Below are experts of layer 7 (counted from 0) of a mixture-of-experts language model. Rows are named router (the router's row for the expert), gate (a neuron's input weights, with its number), up (a neuron's input weights, with its number), down (a neuron's output weights, with its number) and show model dimensions 0-127. Each number is 200 + 30 x the weight over its row's rms, rounded and kept within 0 to 999.
Before each expert's rows: a language model's description of what the expert responds to. This comes from a sample of Wikipedia text that the model never trained on.

# expert 9
What it handles: Initials and punctuation. Periods after name initials (J. Cole, Charles M.), sentence-final periods and commas, plus name starts like Mc, Chris, Brian.
router,220,169,237,149,223,230,208,171,180,131,193,207,175,193,165,184,211,204,132,198,212,159,208,246,179,193,184,218,182,193,194,240,246,231,203,195,200,188,186,235,150,198,160,195,193,192,228,218,240,142,165,212,158,258,188,227,160,223,231,204,175,188,243,165,201,210,183,158,158,197,210,184,156,234,183,217,205,222,198,151,230,221,183,164,229,186,176,226,141,236,182,182,250,188,199,194,220,183,234,234,181,225,180,172,143,167,150,268,211,177,181,166,208,206,228,248,169,271,207,239,165,228,166,184,191,163,188,205
gate3,212,224,202,205,190,189,204,149,258,236,250,230,189,204,215,261,203,224,275,155,239,213,173,174,207,176,228,148,218,176,200,195,198,248,229,239,215,197,218,162,245,182,219,190,216,234,210,210,147,271,272,213,176,205,233,213,194,215,204,212,157,184,159,205,236,189,183,137,215,239,180,209,199,158,250,220,250,167,170,196,198,202,200,220,177,214,212,235,207,170,225,160,198,171,179,273,204,190,188,173,218,158,215,179,161,210,214,147,182,158,204,177,184,172,187,201,169,182,197,189,260,144,194,237,202,186,235,214
up3,211,219,117,185,200,218,183,202,231,217,189,221,204,194,225,209,199,186,243,185,188,227,204,230,162,200,260,178,214,173,203,142,189,212,205,133,188,206,196,196,238,194,195,225,159,222,208,242,165,216,200,194,186,229,231,259,199,232,239,245,217,142,167,207,196,214,252,185,265,138,247,216,258,179,246,193,241,211,196,188,145,164,227,273,211,231,208,192,212,184,189,253,197,222,214,199,180,223,197,200,186,174,182,205,178,186,286,187,235,191,209,194,191,244,215,179,187,196,160,248,174,216,225,161,148,173,173,209
down3,214,211,229,208,273,170,178,188,156,133,163,235,218,177,103,194,197,254,190,189,162,186,193,228,201,174,138,206,225,178,218,154,218,158,190,188,215,185,254,206,206,179,199,213,234,199,161,206,219,181,207,206,190,100,233,188,197,170,177,245,226,187,198,199,250,187,187,222,199,201,183,160,191,172,245,242,240,188,184,191,183,242,214,190,188,166,192,167,167,275,184,165,225,216,196,186,196,226,190,207,196,188,190,164,205,112,189,228,199,230,220,168,205,234,252,227,215,173,187,228,194,194,211,208,220,219,233,180
gate4,190,164,208,240,199,173,162,215,166,199,221,203,231,216,265,258,155,221,208,188,172,192,206,226,191,227,173,212,229,141,197,201,224,201,175,194,147,143,196,169,256,221,168,220,190,162,181,188,179,207,154,195,142,217,172,216,230,161,196,180,232,195,254,219,168,177,175,220,189,177,243,230,216,170,183,215,187,184,222,175,187,176,238,236,198,165,205,250,207,197,220,210,161,137,227,241,229,205,159,211,211,203,195,123,178,173,277,220,221,198,226,253,189,213,192,223,201,174,243,168,175,262,249,199,164,229,219,182
up4,201,220,246,188,169,198,243,207,195,160,169,157,154,165,219,168,137,152,184,207,211,230,172,193,173,214,190,141,158,214,175,169,206,162,254,225,211,173,219,270,210,169,138,176,186,252,173,214,224,180,210,203,203,220,203,239,178,186,189,197,146,206,227,199,177,207,238,188,175,229,217,206,189,183,197,206,195,275,186,179,247,207,227,200,220,187,196,248,158,230,204,214,118,207,188,232,198,172,197,158,185,178,205,257,183,249,183,255,207,210,189,227,215,239,176,182,193,226,258,242,195,206,180,181,211,183,262,239
down4,203,240,174,241,245,162,201,177,198,187,177,232,178,194,170,168,147,221,167,253,144,169,177,239,224,198,195,168,196,181,186,202,222,216,177,179,179,203,172,178,178,203,151,151,203,186,235,237,169,196,202,206,177,116,235,234,159,194,172,177,190,248,233,236,180,131,205,149,151,211,193,218,186,143,166,217,231,198,183,181,226,197,247,205,160,251,186,194,163,186,177,186,177,156,154,204,183,237,200,171,180,194,202,230,239,173,214,172,192,133,164,210,188,186,176,182,173,214,231,215,130,186,192,248,182,168,187,183
gate5,195,206,202,173,173,242,203,189,149,172,249,165,164,196,205,171,217,192,218,222,165,213,172,225,165,227,235,231,290,226,212,247,268,207,176,181,183,171,235,201,228,203,204,132,189,127,184,268,239,159,172,233,219,171,203,152,166,208,159,204,211,190,170,220,160,244,224,194,198,248,184,196,207,222,230,223,185,218,186,159,203,182,187,194,185,186,235,198,191,242,150,199,188,151,193,220,200,191,202,232,213,182,236,154,233,225,225,189,226,254,184,206,189,153,195,216,219,203,272,198,212,228,160,182,237,236,220,219
up5,200,248,169,226,169,154,272,203,200,253,223,223,192,186,275,216,172,261,220,172,169,198,259,203,154,169,204,266,199,237,209,227,221,217,137,260,245,228,212,198,193,179,204,209,214,153,200,213,221,184,222,237,186,189,181,223,213,219,186,242,248,166,170,199,238,180,212,139,187,190,206,251,152,204,203,225,238,225,214,219,224,260,194,217,172,189,201,180,200,205,171,233,179,178,242,230,212,219,219,162,244,237,193,213,187,156,207,184,173,165,201,205,170,220,149,242,185,188,175,176,215,170,196,197,219,153,230,219
down5,143,239,186,195,172,232,168,200,162,193,227,194,205,233,226,224,230,172,151,192,181,238,164,203,175,256,261,207,258,154,217,181,152,188,204,236,222,170,233,215,194,177,192,190,167,212,216,205,194,201,209,184,216,231,189,229,149,210,208,231,150,200,184,247,166,188,157,207,176,198,181,231,193,170,179,210,209,170,227,190,166,109,161,224,203,175,144,118,200,213,246,214,147,190,219,271,136,178,143,159,175,212,188,237,205,196,199,180,221,168,206,208,209,177,239,214,218,200,166,203,183,177,194,220,225,185,173,199
gate6,218,218,168,187,157,226,215,172,211,163,208,141,214,190,171,150,299,202,234,212,181,209,204,276,205,194,175,202,218,152,150,228,218,177,177,204,208,244,184,172,235,191,226,209,213,235,220,223,236,243,199,173,176,165,172,237,242,147,237,210,166,237,208,204,178,263,254,234,175,212,186,167,204,151,244,170,209,167,182,181,225,184,244,173,201,240,214,185,169,213,183,236,179,215,167,212,174,208,227,221,239,152,150,178,203,201,188,211,229,242,168,175,195,220,182,240,161,190,165,239,204,255,222,190,189,218,197,190
up6,172,205,194,157,235,198,198,225,190,183,198,224,220,212,226,153,182,244,196,204,174,219,234,176,198,193,209,149,242,169,194,144,194,215,178,199,230,148,196,242,225,227,185,209,193,207,247,145,132,206,182,159,214,217,200,211,190,243,253,201,174,209,181,224,194,236,185,235,133,250,207,174,248,174,230,142,136,191,236,172,217,198,194,216,221,184,234,170,261,170,262,184,135,167,180,232,210,208,206,190,193,263,237,207,217,202,256,216,237,194,194,220,206,179,202,216,192,215,222,219,188,205,194,187,157,166,214,120
down6,201,218,200,250,218,151,196,216,194,221,255,182,193,228,244,182,255,212,179,237,179,180,202,191,177,188,249,223,212,207,168,213,167,215,173,185,220,190,247,249,192,193,186,200,171,221,215,199,172,209,202,186,189,235,189,251,217,210,155,229,234,148,197,161,221,182,207,216,215,143,273,213,206,224,164,244,166,220,189,187,238,192,230,172,176,249,192,207,171,240,200,255,187,251,227,188,178,222,193,178,285,199,202,178,164,201,178,263,166,165,189,154,182,207,193,166,238,218,238,206,266,187,176,157,206,169,251,250
gate7,193,226,233,147,209,135,190,171,211,190,223,178,139,188,215,263,144,209,191,220,223,151,180,195,215,235,205,201,240,165,177,203,203,196,179,216,158,153,189,226,190,281,182,185,240,200,214,201,217,207,182,217,184,248,239,171,219,197,193,260,170,207,195,169,203,224,269,179,173,209,207,149,191,184,165,161,226,203,294,193,161,174,171,208,173,190,176,188,153,244,179,249,151,150,218,213,239,164,210,222,173,195,225,180,191,216,229,208,161,188,191,228,208,197,235,237,170,160,226,222,207,221,198,173,194,185,158,193
up7,190,160,225,245,251,233,224,227,193,163,173,176,227,193,225,221,185,191,256,166,248,190,235,175,232,196,212,175,176,247,212,197,246,205,188,206,214,179,212,188,145,220,208,208,203,216,214,159,249,207,168,198,169,189,206,176,247,218,165,192,168,277,236,205,183,203,195,177,202,198,191,169,165,129,181,204,149,203,187,217,229,160,278,222,260,202,235,182,254,195,211,196,218,220,227,129,164,212,190,167,158,131,179,191,230,191,179,188,209,164,190,231,153,210,203,221,189,178,197,203,157,204,206,247,154,203,231,245
down7,224,197,195,233,199,176,215,183,199,198,207,218,177,218,202,228,194,185,194,202,164,183,224,193,176,264,177,188,215,197,195,164,257,175,216,188,242,226,152,203,194,121,185,171,205,126,228,285,179,202,131,192,165,245,185,193,197,218,174,239,211,248,230,163,244,217,152,163,204,229,148,181,248,198,233,196,222,167,178,206,264,195,184,253,278,215,197,205,185,248,186,184,225,186,251,206,224,235,233,237,202,178,233,191,227,210,188,217,232,200,196,158,212,201,210,193,155,214,218,229,151,190,186,247,206,165,183,195
gate8,227,238,214,164,172,277,207,220,153,166,184,199,163,168,169,224,137,249,206,139,198,172,221,229,161,205,224,247,196,195,213,163,209,211,204,210,181,187,239,239,185,179,212,233,164,174,218,158,211,198,191,183,189,183,171,228,182,169,224,265,172,207,196,225,184,137,158,199,186,214,163,174,156,219,231,239,219,178,235,179,163,199,188,246,174,190,173,233,175,237,196,173,238,224,173,226,213,200,219,230,207,254,224,207,160,167,156,220,244,167,234,191,204,191,280,255,199,230,186,220,201,173,170,175,226,173,238,185
up8,278,166,215,211,230,174,180,261,252,202,179,170,188,217,225,210,194,151,162,212,189,184,169,240,171,160,216,175,209,201,215,201,187,222,205,142,209,191,164,189,260,206,223,146,211,211,210,195,154,248,217,243,164,255,214,237,214,246,220,177,225,202,174,147,189,174,193,219,223,138,226,236,193,185,169,185,235,165,252,189,236,248,228,183,205,183,188,176,200,207,225,192,157,231,217,173,171,178,207,185,175,237,181,176,209,161,161,197,265,237,216,215,274,242,191,183,176,182,189,238,165,237,197,177,171,224,193,186
down8,164,158,184,243,179,196,236,195,233,253,262,219,219,209,165,220,164,191,182,240,182,220,196,245,235,184,121,224,170,168,178,164,210,264,198,173,198,236,247,206,208,161,167,229,228,228,268,204,159,229,187,222,201,258,182,192,175,223,196,212,230,180,197,205,192,209,206,237,166,221,219,231,198,137,158,195,181,190,217,261,240,193,201,271,195,185,188,187,205,159,214,196,221,170,250,220,237,217,233,202,237,184,212,220,162,212,179,167,216,188,176,202,208,229,184,197,268,218,186,168,240,238,140,208,199,232,217,200
gate9,229,138,177,145,215,166,182,182,172,130,215,171,217,193,193,147,183,236,190,217,183,175,273,156,215,239,197,210,230,242,214,188,250,232,184,154,151,267,205,211,223,176,175,207,210,239,174,243,193,244,178,179,218,176,203,253,203,205,179,185,258,201,207,226,236,166,165,199,228,193,195,176,195,194,185,219,184,154,211,216,175,251,236,168,227,221,204,187,199,185,224,194,149,166,251,177,208,222,203,205,169,242,183,193,226,152,166,168,239,184,219,186,157,201,198,157,245,204,183,202,273,183,200,216,198,184,233,250
up9,224,207,212,192,185,176,191,201,252,193,207,198,223,244,160,195,240,156,206,215,202,220,170,207,188,171,220,176,189,238,242,228,261,191,209,183,228,229,175,155,209,172,189,183,159,261,155,175,193,230,202,195,201,222,168,175,194,136,144,214,200,135,182,181,211,207,169,228,221,179,194,190,203,158,191,214,193,281,182,184,189,171,178,230,145,212,215,229,220,150,205,237,152,170,180,253,173,164,204,198,245,188,197,161,234,172,126,191,185,205,261,196,215,247,173,184,153,185,137,163,215,186,240,205,207,223,174,173
down9,239,154,224,202,188,181,285,180,189,172,174,146,179,205,178,201,189,173,218,128,227,186,237,221,171,204,217,218,198,231,219,222,211,168,239,176,219,222,192,188,225,183,201,199,167,143,137,209,186,201,193,214,172,258,175,169,253,142,140,205,236,171,192,180,191,212,141,208,222,169,212,231,215,172,216,192,194,254,217,223,203,179,183,245,226,214,169,175,203,206,240,206,203,239,222,197,200,235,220,228,199,260,127,197,213,141,176,244,174,202,204,214,207,196,228,157,208,173,196,177,201,201,181,185,227,121,238,232
gate10,214,268,182,253,247,199,231,266,191,191,188,222,184,246,249,194,173,233,187,216,211,241,227,224,176,188,239,190,193,193,227,182,177,194,193,235,203,221,231,172,227,243,198,158,194,202,216,206,195,233,217,212,154,189,158,144,247,137,191,174,208,172,194,132,187,179,214,179,165,270,226,156,166,184,185,234,152,234,256,216,170,168,258,254,206,197,232,191,215,247,208,188,186,176,196,186,190,194,151,184,140,250,180,213,152,201,214,192,190,205,222,166,244,191,214,194,192,155,183,188,189,226,173,200,189,232,238,209
up10,177,178,227,222,182,220,193,154,253,252,199,140,165,240,155,223,197,194,166,216,195,175,226,195,234,223,193,239,200,228,233,135,180,200,189,106,199,212,207,192,184,258,232,162,190,173,195,205,207,233,168,216,171,240,193,214,204,187,153,212,245,212,175,169,214,225,151,218,123,184,128,193,193,181,204,228,233,211,258,173,189,199,146,211,179,229,212,201,233,206,155,187,171,171,171,157,222,204,252,155,213,160,190,216,240,197,209,203,202,158,205,198,163,189,188,207,237,174,245,218,228,175,214,171,157,197,215,185
down10,252,174,180,197,211,179,202,194,194,229,180,256,139,191,227,191,170,240,220,232,194,225,191,208,252,202,179,180,214,191,187,261,182,233,220,242,170,215,203,245,245,176,189,187,232,195,178,171,176,179,191,207,183,252,211,229,208,165,187,221,151,174,184,215,204,229,268,249,184,172,193,217,187,198,192,196,234,198,210,231,233,273,193,181,287,176,196,180,164,232,245,226,211,195,184,211,226,215,254,223,255,177,254,172,218,258,184,172,231,188,231,265,173,189,207,160,134,207,181,236,206,197,194,212,236,177,230,206
gate11,201,175,197,203,195,211,214,180,229,205,145,134,202,167,212,167,200,157,176,182,167,206,195,226,242,226,159,257,195,158,200,178,231,229,206,203,198,252,185,222,179,155,141,165,162,209,252,189,225,196,179,149,148,199,236,185,186,203,219,229,136,208,168,212,133,213,216,208,179,185,228,189,202,228,221,174,184,191,261,181,218,126,202,204,186,174,236,226,188,161,160,165,220,202,265,198,166,218,250,174,208,178,213,224,165,268,170,204,190,226,146,250,206,205,222,235,227,204,160,213,183,220,194,211,235,210,198,242
up11,177,240,192,148,230,259,204,182,246,193,240,193,182,198,264,175,222,195,200,242,219,210,202,239,185,272,191,209,168,187,178,158,198,239,188,212,149,231,210,216,218,244,214,216,199,184,219,180,121,164,220,266,207,179,215,234,200,214,180,155,176,169,202,199,166,220,182,180,245,194,218,231,231,195,213,225,194,172,118,270,179,189,222,209,237,247,179,185,225,250,241,183,239,221,220,174,189,174,207,243,177,193,178,222,194,214,190,234,223,190,146,194,151,184,190,215,207,195,210,236,212,198,226,262,202,254,200,175
down11,158,195,196,190,172,212,204,249,191,175,167,169,186,205,201,214,219,122,209,245,250,174,221,203,163,213,220,210,225,158,228,222,212,204,237,246,213,223,219,153,187,253,192,202,186,193,254,170,185,232,161,202,232,197,228,166,227,207,168,196,150,165,202,255,195,205,195,225,226,156,216,172,203,216,248,219,216,185,237,219,212,219,189,185,206,143,235,236,201,230,174,246,229,131,218,191,160,192,180,197,204,215,211,154,109,162,206,131,179,200,194,188,156,198,226,192,200,229,211,202,174,251,224,171,223,206,234,268
gate12,179,189,258,174,235,202,197,186,178,203,182,181,179,207,197,221,203,234,179,260,191,192,224,207,191,129,209,233,217,224,261,232,206,227,201,150,235,208,200,193,192,250,163,227,198,234,153,212,189,166,206,201,236,165,197,175,130,173,126,198,146,170,283,206,188,206,217,259,208,206,164,217,202,255,131,198,232,155,204,153,208,239,212,182,179,259,270,211,234,212,215,194,244,220,193,180,202,217,166,223,198,207,159,199,199,206,186,233,199,202,166,194,186,220,186,210,176,206,259,191,198,226,221,219,196,177,249,173
up12,219,233,171,145,212,150,193,163,170,209,223,207,182,181,221,245,232,162,239,238,204,189,206,238,216,194,241,204,190,187,250,225,203,213,260,216,210,217,182,159,213,227,262,152,198,225,198,162,223,162,197,192,207,227,256,240,214,211,206,175,154,258,214,227,188,155,204,235,226,192,249,225,197,183,159,212,247,159,215,221,222,137,205,235,237,192,255,223,125,188,175,196,192,191,206,214,207,226,212,179,142,195,159,188,236,201,195,240,170,208,192,163,169,187,273,229,194,203,230,202,223,176,228,169,221,199,166,251
down12,215,207,172,215,209,216,198,151,197,197,177,224,188,212,244,202,166,150,234,223,227,199,200,130,213,233,205,188,172,180,223,194,265,197,150,194,203,149,229,150,215,165,209,221,198,250,181,191,199,209,147,205,158,221,162,201,205,199,234,189,179,180,182,194,226,248,182,209,166,202,166,256,177,202,203,214,253,273,234,143,184,254,225,172,171,207,197,209,231,152,229,193,225,203,165,185,242,251,197,231,191,226,224,184,197,266,163,185,179,152,172,248,162,165,219,173,178,159,210,159,224,221,148,158,184,217,184,192
gate13,205,206,187,193,210,214,198,174,175,189,227,206,154,236,213,235,149,219,284,200,186,244,171,192,165,211,235,202,220,195,223,186,192,168,169,174,199,225,196,201,178,241,144,183,244,211,214,172,151,141,147,153,173,243,139,182,183,148,238,195,215,191,238,230,231,177,220,190,160,222,161,170,188,189,202,180,163,210,121,181,219,215,240,155,239,192,182,214,229,187,218,236,220,174,172,194,166,222,267,182,262,211,152,216,193,249,200,162,207,165,196,189,230,194,215,244,204,186,175,227,219,175,210,231,198,254,196,193
up13,215,227,165,202,141,194,215,234,196,170,190,232,243,194,179,204,151,207,242,232,175,181,159,187,224,267,175,208,210,241,194,198,243,178,192,157,177,214,233,249,242,256,164,228,196,211,203,222,180,203,198,246,204,251,192,211,191,197,186,158,151,192,169,263,232,175,137,200,209,208,183,175,203,246,195,191,202,233,183,231,164,218,212,253,183,204,147,171,219,223,267,194,189,207,232,193,206,198,190,211,223,264,176,177,248,122,245,238,181,207,246,202,203,255,161,194,201,200,172,148,220,228,186,200,182,195,202,175
down13,194,248,241,238,174,189,278,183,202,156,187,196,218,231,182,179,229,180,183,222,242,216,214,211,153,229,166,240,200,211,209,178,158,217,165,258,244,185,227,232,198,195,208,205,168,244,169,229,179,208,183,184,235,222,253,205,153,159,225,179,218,237,164,237,197,191,203,257,249,173,210,209,171,164,171,157,125,201,216,200,170,151,199,201,178,193,110,223,256,187,213,200,184,230,211,179,167,165,204,201,209,243,206,237,223,189,193,215,225,191,222,167,207,167,193,203,191,182,156,249,165,170,213,190,174,242,150,179
gate14,229,174,170,171,146,255,198,221,245,187,172,154,167,209,203,205,219,217,166,182,177,245,189,220,207,160,178,228,155,179,227,261,184,181,217,191,203,173,201,256,212,203,221,206,179,166,202,225,180,216,168,178,210,242,245,209,192,165,194,149,230,204,176,159,189,161,210,190,213,254,195,167,215,249,187,223,230,174,189,203,178,225,126,223,184,254,195,192,217,229,191,281,150,188,174,264,239,171,168,167,170,221,208,146,244,176,218,258,223,207,183,180,223,192,251,193,204,223,248,207,255,194,216,181,213,183,209,208
up14,246,182,182,132,192,199,190,231,213,215,203,219,197,229,238,199,221,207,213,162,181,188,231,207,168,174,228,225,233,191,236,204,241,243,207,187,189,165,232,207,175,238,270,247,151,160,232,218,214,202,194,198,220,142,216,179,197,145,218,182,194,188,144,235,171,160,237,228,230,202,276,136,229,175,198,209,194,182,166,176,130,181,173,216,155,236,195,216,159,205,175,219,173,175,169,221,213,216,161,191,171,206,206,169,188,208,152,170,214,272,205,194,160,251,261,208,234,246,172,186,182,210,186,210,193,180,190,213
down14,179,203,110,233,240,244,206,248,191,180,207,198,165,169,206,147,189,143,142,205,189,208,159,153,195,229,258,177,208,170,223,148,208,197,191,203,214,178,204,191,163,211,196,185,217,235,151,211,219,206,232,196,221,271,166,229,243,270,199,202,148,217,176,200,205,158,183,212,139,188,176,211,199,263,173,219,167,216,186,229,214,194,146,225,169,185,219,201,215,209,202,211,167,189,236,157,171,242,181,230,230,202,242,167,221,193,237,186,214,172,197,205,197,225,206,159,147,164,194,253,145,215,202,214,192,216,210,220
gate15,237,194,194,140,267,170,168,181,176,224,176,247,174,234,172,171,157,164,221,211,206,192,191,238,202,166,224,199,165,242,222,142,211,238,243,225,186,220,199,189,246,181,222,194,198,194,201,250,227,226,213,220,203,213,210,204,226,230,180,191,163,220,172,206,189,232,223,171,152,216,186,202,228,147,189,134,223,198,253,166,240,210,267,165,261,223,207,164,249,224,199,212,182,149,221,231,147,171,192,251,195,221,251,225,213,223,203,177,187,221,180,198,247,206,202,223,222,203,232,250,225,214,199,234,139,167,223,187
up15,249,210,237,233,204,272,208,244,135,199,154,242,155,183,217,163,241,171,212,178,159,232,196,253,218,215,202,234,208,186,225,221,222,276,255,229,173,157,203,154,228,144,189,160,204,161,211,167,173,151,199,197,180,158,190,173,213,172,206,177,233,259,194,189,188,192,164,167,216,193,240,180,195,177,206,193,191,189,207,185,261,249,194,206,208,227,233,196,213,190,141,217,247,224,212,201,207,183,181,230,240,244,242,201,180,228,141,220,199,170,160,198,201,161,191,207,187,220,231,145,185,180,213,218,200,215,220,219
down15,172,200,257,201,204,203,247,275,229,196,208,237,204,171,237,215,148,123,239,211,214,251,175,172,195,213,235,202,225,252,235,221,150,251,182,161,214,208,220,266,250,187,233,173,215,174,240,173,210,201,176,179,283,215,171,185,177,151,212,199,259,218,247,181,168,156,229,158,211,206,214,189,193,238,164,217,227,205,213,225,239,202,186,185,189,207,212,251,189,193,174,207,179,172,194,184,206,190,210,201,193,204,177,227,150,166,205,200,176,222,162,202,257,227,160,173,218,157,180,185,213,183,202,201,257,228,211,205
gate16,220,213,184,186,184,230,217,195,211,204,195,175,197,213,163,158,196,192,198,191,187,187,209,187,175,205,216,262,187,206,282,153,231,192,210,190,194,225,136,206,239,222,200,174,173,203,171,187,271,217,155,193,218,205,196,175,212,226,183,188,284,226,113,226,210,159,168,210,245,107,235,217,217,208,214,182,164,156,240,202,159,192,193,270,164,171,198,148,228,213,213,170,203,195,209,159,195,187,178,200,180,185,182,184,233,173,235,189,180,232,164,204,219,177,206,233,176,152,240,171,216,147,188,217,175,208,151,189
up16,192,192,177,226,188,205,249,223,215,189,207,218,189,206,196,220,208,233,250,168,154,230,201,181,219,188,225,265,213,233,214,224,257,250,203,159,197,200,138,220,234,226,183,145,195,192,166,201,168,205,159,222,192,201,177,223,221,214,187,213,237,200,144,183,185,171,200,209,263,159,184,197,213,219,147,191,210,136,221,264,192,136,188,201,202,137,189,200,203,236,166,219,149,197,200,192,216,133,222,216,160,171,176,193,239,226,248,193,149,258,204,202,187,242,198,214,182,159,202,249,210,199,216,174,140,192,156,215
down16,185,209,212,146,204,246,235,209,195,157,226,149,91,174,203,232,153,212,216,177,229,186,176,170,213,217,267,196,226,164,212,186,183,206,211,238,205,172,195,164,198,202,231,112,223,160,196,224,181,192,142,188,220,246,183,186,216,189,266,197,192,192,161,193,206,155,233,181,192,226,236,156,212,263,169,177,218,212,154,240,208,183,171,155,212,213,204,188,167,231,238,214,225,216,209,243,193,203,198,190,149,215,170,197,245,223,204,220,194,193,213,268,228,195,165,210,154,179,189,151,192,224,196,184,198,176,180,193
gate17,223,232,217,214,164,235,207,204,213,239,259,257,227,130,169,182,191,199,195,171,209,185,214,226,199,196,228,219,164,251,237,211,217,210,234,232,191,206,176,224,173,194,212,208,193,198,265,170,240,189,253,170,184,186,148,161,194,283,245,196,222,150,192,215,211,191,182,172,218,237,178,182,183,177,188,156,205,168,236,213,179,186,214,255,179,235,180,202,224,179,147,192,192,247,187,201,151,252,156,240,211,229,226,200,188,197,175,181,173,188,201,141,145,197,279,183,192,237,163,193,205,241,179,192,173,179,196,165
up17,178,182,146,196,147,183,178,223,167,177,182,167,165,230,245,191,200,210,184,225,230,171,211,199,219,211,203,241,162,223,259,211,158,183,226,194,259,180,178,190,174,215,239,116,158,133,180,242,170,164,213,214,163,211,218,229,203,209,142,233,218,245,231,176,171,164,218,253,160,205,220,190,195,259,205,194,187,177,179,138,168,135,216,185,208,214,184,230,179,165,229,193,178,134,180,219,218,154,199,213,167,188,229,231,197,201,209,173,189,252,215,238,230,187,161,202,213,179,194,232,204,166,205,216,171,209,241,217
down17,158,228,179,209,176,229,251,198,189,199,239,215,235,234,258,212,182,155,201,201,202,185,226,195,185,269,257,225,225,244,198,230,258,182,172,200,217,179,167,189,162,232,220,187,209,176,221,214,208,175,216,159,188,138,208,188,191,193,128,224,198,161,252,194,237,219,202,150,220,220,212,177,190,152,180,235,228,192,169,216,162,143,239,254,218,259,187,173,216,170,212,267,156,217,221,242,226,199,214,206,187,236,256,204,188,186,184,214,224,222,204,213,204,197,202,205,191,270,250,211,230,234,190,189,225,242,232,183
gate18,206,153,236,151,193,217,216,177,239,217,232,217,177,204,185,193,200,195,281,196,200,201,153,199,216,203,216,245,165,253,201,193,229,203,171,222,265,204,181,148,267,140,255,254,219,162,132,185,203,253,177,234,199,183,186,192,213,228,196,184,164,170,170,260,174,211,185,262,174,173,230,177,232,191,184,257,168,192,187,209,238,189,175,227,218,215,181,194,182,165,234,194,168,168,188,195,126,214,176,213,209,201,198,177,231,187,252,229,190,218,193,163,212,227,229,225,212,204,232,148,217,222,191,208,193,226,210,238
up18,223,180,169,223,220,227,162,200,244,196,239,228,190,277,168,276,228,170,160,204,162,201,204,222,213,196,239,172,213,197,208,206,240,228,231,202,161,203,236,218,215,178,148,200,191,268,270,199,199,193,196,165,166,172,163,173,213,172,185,184,194,159,177,116,228,204,232,162,231,220,213,186,213,217,213,193,220,220,175,169,225,190,174,193,174,190,181,201,207,159,181,150,210,236,238,257,225,222,203,135,156,194,213,224,174,174,243,184,226,257,178,150,184,147,211,196,217,216,186,232,209,201,228,220,246,223,207,176
down18,214,190,218,223,233,156,224,163,157,189,170,192,243,133,206,199,157,220,179,223,199,249,205,206,193,189,132,240,250,181,188,158,214,269,173,198,225,148,253,223,219,182,229,202,186,205,188,198,178,218,133,221,186,210,209,196,148,189,189,209,158,207,249,207,151,204,186,168,222,220,223,239,232,238,226,181,239,213,227,166,205,248,202,147,182,142,190,210,215,216,229,181,164,202,170,213,199,206,152,206,161,234,208,178,228,217,256,167,197,232,180,157,205,191,152,241,183,184,221,148,203,181,219,192,151,155,233,222
gate19,230,175,181,218,210,112,184,171,190,240,245,184,127,210,204,193,170,206,214,237,204,235,192,187,162,253,213,188,234,160,205,229,124,182,229,219,169,229,228,235,218,177,207,188,187,192,231,151,214,239,228,232,164,187,180,137,178,206,218,192,185,230,170,181,165,196,208,227,228,154,154,218,205,214,184,199,182,179,186,202,169,243,244,183,164,200,194,228,217,189,186,196,169,190,167,206,203,158,223,111,180,224,233,209,205,222,264,255,207,208,203,203,206,159,216,155,210,149,229,224,215,223,146,223,190,196,248,217
up19,203,206,201,174,208,163,196,176,153,253,200,223,215,165,209,224,215,172,230,175,236,217,153,213,157,186,188,217,219,156,223,228,145,225,210,250,161,218,206,164,190,223,182,204,153,171,201,168,248,169,202,184,244,204,222,185,200,210,247,216,170,230,184,167,269,180,266,187,218,177,208,173,227,177,187,150,222,192,150,193,176,233,174,196,201,217,202,218,275,184,188,168,228,245,132,174,185,203,207,197,163,196,210,223,171,228,239,268,212,202,253,167,219,207,216,217,225,164,183,207,212,204,139,194,207,151,212,126
down19,103,203,214,147,205,173,204,236,178,223,227,177,189,249,263,192,255,162,236,221,154,176,178,228,151,209,126,222,181,193,203,188,199,207,216,177,177,203,174,182,219,204,177,232,137,216,179,163,239,251,233,165,206,184,229,183,217,227,210,230,224,207,197,150,211,210,196,151,166,209,220,153,187,181,149,193,170,201,166,210,183,190,139,204,186,215,220,242,194,238,199,207,228,231,251,213,218,250,138,251,199,157,146,221,205,208,186,192,180,191,214,196,164,203,192,218,200,152,150,210,200,187,174,188,211,208,166,216
gate20,189,216,222,186,249,215,184,225,160,177,183,208,164,142,183,178,216,213,191,167,188,244,208,198,182,173,154,218,171,217,161,186,216,215,221,205,153,137,287,229,236,228,235,261,144,184,228,189,230,155,201,155,235,210,252,172,177,173,190,260,174,147,211,194,189,228,180,216,179,196,196,163,211,211,224,236,159,149,212,165,201,155,213,198,193,237,161,251,185,197,209,184,204,209,205,201,184,200,228,198,258,182,186,226,167,211,227,226,195,204,173,169,261,186,179,161,181,215,169,146,144,210,170,183,194,153,182,226
up20,185,268,200,228,129,199,207,214,254,200,221,158,239,247,210,219,220,177,160,177,220,247,207,170,224,216,169,176,175,200,180,216,195,178,181,211,272,236,186,162,209,193,195,199,184,205,181,170,207,195,239,199,205,171,180,197,165,236,199,210,157,211,199,181,172,222,218,220,196,232,198,206,184,147,125,205,220,213,199,201,169,163,198,175,244,166,193,226,220,179,170,258,183,156,225,187,199,214,192,215,165,181,171,173,205,150,218,187,148,271,244,158,144,232,157,236,217,200,147,249,153,217,222,239,213,212,168,248
down20,175,187,254,198,191,225,222,234,179,225,227,114,145,182,185,219,196,206,180,201,141,123,205,185,190,218,182,200,227,205,218,172,241,195,191,197,250,195,209,181,239,203,170,210,187,174,172,236,190,209,162,168,185,204,181,192,165,177,204,202,235,205,169,178,147,225,144,193,193,225,184,203,211,210,203,223,166,222,133,205,224,258,177,201,126,227,198,178,213,200,162,163,205,209,269,203,215,203,225,157,204,212,249,230,225,217,185,267,189,206,176,199,199,198,251,217,215,233,284,193,147,208,157,214,211,198,183,147